config.yaml
num_hidden_layers: 10
n_experts: 24
hidden_act: "swiglu"
normalize_top_k: true
balance_loss: 0.000774
balance_bias: true
init_std_router: 0.0282
lr_router: 0.00048
norm: "rmsnorm"
norm_eps: 1e-06
tie_word_embeddings: "early"
optimizer: "muon_variant"
beta1: 0.9
batch_tokens: 65536
max_seq_len: 2048
Below are experts of layer 3 (counted from 0) of a mixture-of-experts language model. Rows are named router (the router's row for the expert), gate (a neuron's input weights, with its number), up (a neuron's input weights, with its number) and show model dimensions 144-191. Each number is 50 + 15 x the weight over its row's rms, rounded and kept within 0 to 99.
After each expert's rows: a language model's description of what the expert responds to. This comes from a sample of Wikipedia text that the model never trained on.

# expert 2
router:56 78 77 89 52 46 44 58 53 35 58 44 76 71 36 75 52 58 61 57 42 27 50 68 45 54 51 33 82 40 44 22 34 29 56 60 26 57 63 57 52 53 64 58 58 56 34 56
gate0:61 71 35 74 91 59 61 76 53 64 53 80 57 64 36 45 49 46 79 49 50 40 66 60 49 40 61 67 40 62 21 66 23 50 48 35 57 47 44 32 26 56 60 55 73 50 29 37
up0:33 37 48 37 37 40 28 33 61 57 57 34 64 58 36 57 28 33 45 44 37 60 39 44 23 67 44 32 84 26 51 44 45 40 20 37 81 52 80 46 67 38 31 37 38 40 31 42
It responds to: Last two digits of years after 19 or 20, and en dashes in year ranges, such as 1899–1981, 1987–1990, born 1931.

# expert 21
router:18 55 36 50 37 50 66 43 46 38 54 42 58 48 44 55 56 37 37 50 43 62 44 71 52 44 66 60 30 64 47 33 39 59 77 48 23 46 30 44 65 55 51 51 65 45 70 54
gate0:42 55 38 40 50 27 58 53 49 45 39 40 62 50 69 36 53 67 69 87 36 62 41 50 49 39 44 50 38 35 50 41 62 68 50 61 80 36 93 64 42 43 45 42 65 22 34 41
up0:47 32 27 32 50 49 76 53 66 27 47 51 54 44 45 40 29 58 46 72 47 41 61 28 49 52 36 44 41 30 57 18 51 52 35 27 60 34 54 63 41 45 38 52 32 43 57 31
It responds to: Noun endings like -ers, -ations, -ings and media nouns such as film, song, album, series, book, usually after the or his.

# expert 7
router:40 50 63 56 40 30 56 40 63 52 49 75 27 40 70 46 55 55 51 49 55 48 25 68 72 60 49 22 46 69 46 42 40 49 59 64 38 41 46 24 39 66 68 62 45 49 51 34
gate0:30 41 51 54 51 60 37 31 49 61 58 64 22 28 41 36 34 56 46 53 55 58 42 39 75 31 44 45 49 45 49 27 50 57 58 91 21 41 43 59 44 47 78 12 80 37 50 41
up0:52 39 41 69 26 61 34 23 72 33 54 64 31 54 72 53 38 43 33 48 45 49 40 67 29 29 53 59 40 45 79 57 42 61 60 57 33 34 42 47 38 42 50 21 68 45 36 33
It responds to: Number tokens, especially the century parts 19 and 20 of years, plus day numbers, percentages and scores in tables.

# expert 17
router:25 65 77 65 23 52 86 56 55 19 59 58 77 47 49 54 29 68 78 08 66 47 32 46 52 16 63 46 50 57 60 38 37 55 68 74 34 62 34 44 44 73 40 33 30 41 68 55
gate0:47 62 49 61 49 60 42 60 32 59 57 35 94 67 10 32 50 52 43 24 42 59 40 47 31 54 63 44 25 13 27 62 45 36 57 55 49 41 04 60 59 58 63 59 55 48 50 46
up0:67 23 58 63 50 75 63 21 27 45 55 36 54 57 32 17 41 58 67 61 53 69 62 37 44 46 49 37 34 37 35 43 31 35 46 48 41 60 43 42 54 47 52 43 28 59 44 45
It responds to: Word pieces inside South Asian, Arabic and other non-English names, such as Kh, Bh, Ali, Khan, -har, -iya.

# expert 0
router:23 54 51 70 61 47 54 56 65 65 38 57 47 41 33 44 42 45 44 57 39 43 39 40 45 37 45 52 26 41 62 19 39 60 48 41 52 59 28 41 54 50 79 53 61 51 49 18
gate0:58 59 59 76 59 50 54 52 50 31 44 13 46 48 39 33 65 59 58 78 43 45 59 48 52 50 52 37 64 62 37 61 61 32 22 25 44 84 34 38 35 61 39 67 75 42 65 63
up0:64 45 42 55 38 41 68 61 15 44 54 37 38 44 55 44 56 61 26 68 50 70 41 49 54 81 52 60 61 83 37 37 58 37 38 18 57 79 32 65 20 48 65 80 56 49 71 83
It responds to: Words about people's lives, family and careers in biographies, such as died, father, born, wife, served, politician.

# expert 12
router:33 87 46 42 50 48 66 44 39 49 59 39 57 52 58 64 28 47 47 54 51 09 63 66 33 43 12 43 50 38 40 28 51 41 43 65 36 42 40 40 45 41 58 57 51 59 42 76
gate0:65 33 41 63 43 64 67 62 52 38 47 37 46 53 46 70 39 40 73 33 53 41 56 39 42 41 27 81 47 23 82 60 45 62 55 49 52 51 54 47 43 25 44 79 49 39 68 56
up0:54 47 52 61 65 64 34 60 47 53 31 64 56 45 62 60 68 40 43 53 42 61 64 63 76 64 34 67 49 72 39 50 70 56 46 40 51 64 62 42 56 44 51 75 48 49 47 69
It responds to: Periods ending sentences or abbreviations like M. or Dr., plus sentence openers It, This, However, and the colon after Species.

# expert 11
router:71 49 53 35 77 49 66 57 30 43 58 57 52 75 71 64 55 51 36 09 72 44 61 54 51 57 34 48 47 37 54 29 28 66 55 55 50 41 52 43 46 54 68 48 56 33 45 41
gate0:71 30 37 43 73 52 87 39 64 35 50 69 66 66 47 57 31 77 50 60 67 43 41 37 63 36 50 34 61 31 49 34 40 75 31 59 48 60 56 50 31 57 66 59 50 55 68 62
up0:56 40 53 71 52 42 41 71 49 49 52 51 52 50 37 77 52 49 72 64 61 50 49 48 62 67 63 39 74 45 52 38 40 67 47 47 42 57 40 56 71 52 71 88 46 68 65 27
It responds to: Abstract and scientific nouns and suffixes such as law, evidence, reduction, protein, health, -ation, -ity, in explanatory prose.

# expert 6
router:24 72 52 50 42 60 39 61 50 55 50 55 47 73 77 55 67 42 50 46 56 47 48 45 56 37 58 52 57 44 35 21 37 68 47 36 33 57 41 56 55 51 35 57 50 69 76 52
gate0:31 50 63 62 48 27 42 58 60 53 55 48 53 67 53 35 50 59 50 52 36 46 52 49 54 55 48 74 41 53 32 43 52 62 44 56 37 69 49 45 39 61 41 69 47 60 40 50
up0:64 34 62 00 35 63 54 43 54 51 53 52 52 23 66 33 18 76 54 52 60 52 55 57 57 40 58 48 31 36 34 54 41 58 59 63 43 61 39 58 42 41 58 43 54 29 31 40
It responds to: Capitalized words and word pieces inside names of organizations, places, media and products, such as Music, Valley, Street, Spotify, SNES.

# expert 10
router:15 44 40 41 49 69 52 32 49 35 49 62 45 28 28 39 36 34 60 22 50 40 63 27 31 85 44 34 55 51 52 60 60 64 24 23 47 31 45 75 56 62 54 33 51 38 51 42
gate0:36 62 36 62 42 29 49 60 53 63 49 43 35 41 32 29 44 62 63 33 47 40 58 32 57 54 48 57 55 46 70 59 45 53 38 30 14 62 68 46 53 27 62 57 55 60 53 41
up0:71 53 52 38 61 68 38 32 26 61 50 58 51 46 67 57 54 35 18 81 46 59 48 47 49 49 53 50 45 74 38 43 56 22 45 75 56 43 35 48 32 49 38 35 61 68 41 77
It responds to: Word-final vowel endings of Latin species names and foreign surnames, such as -us, -os, -is, -o, common in taxonomy infoboxes.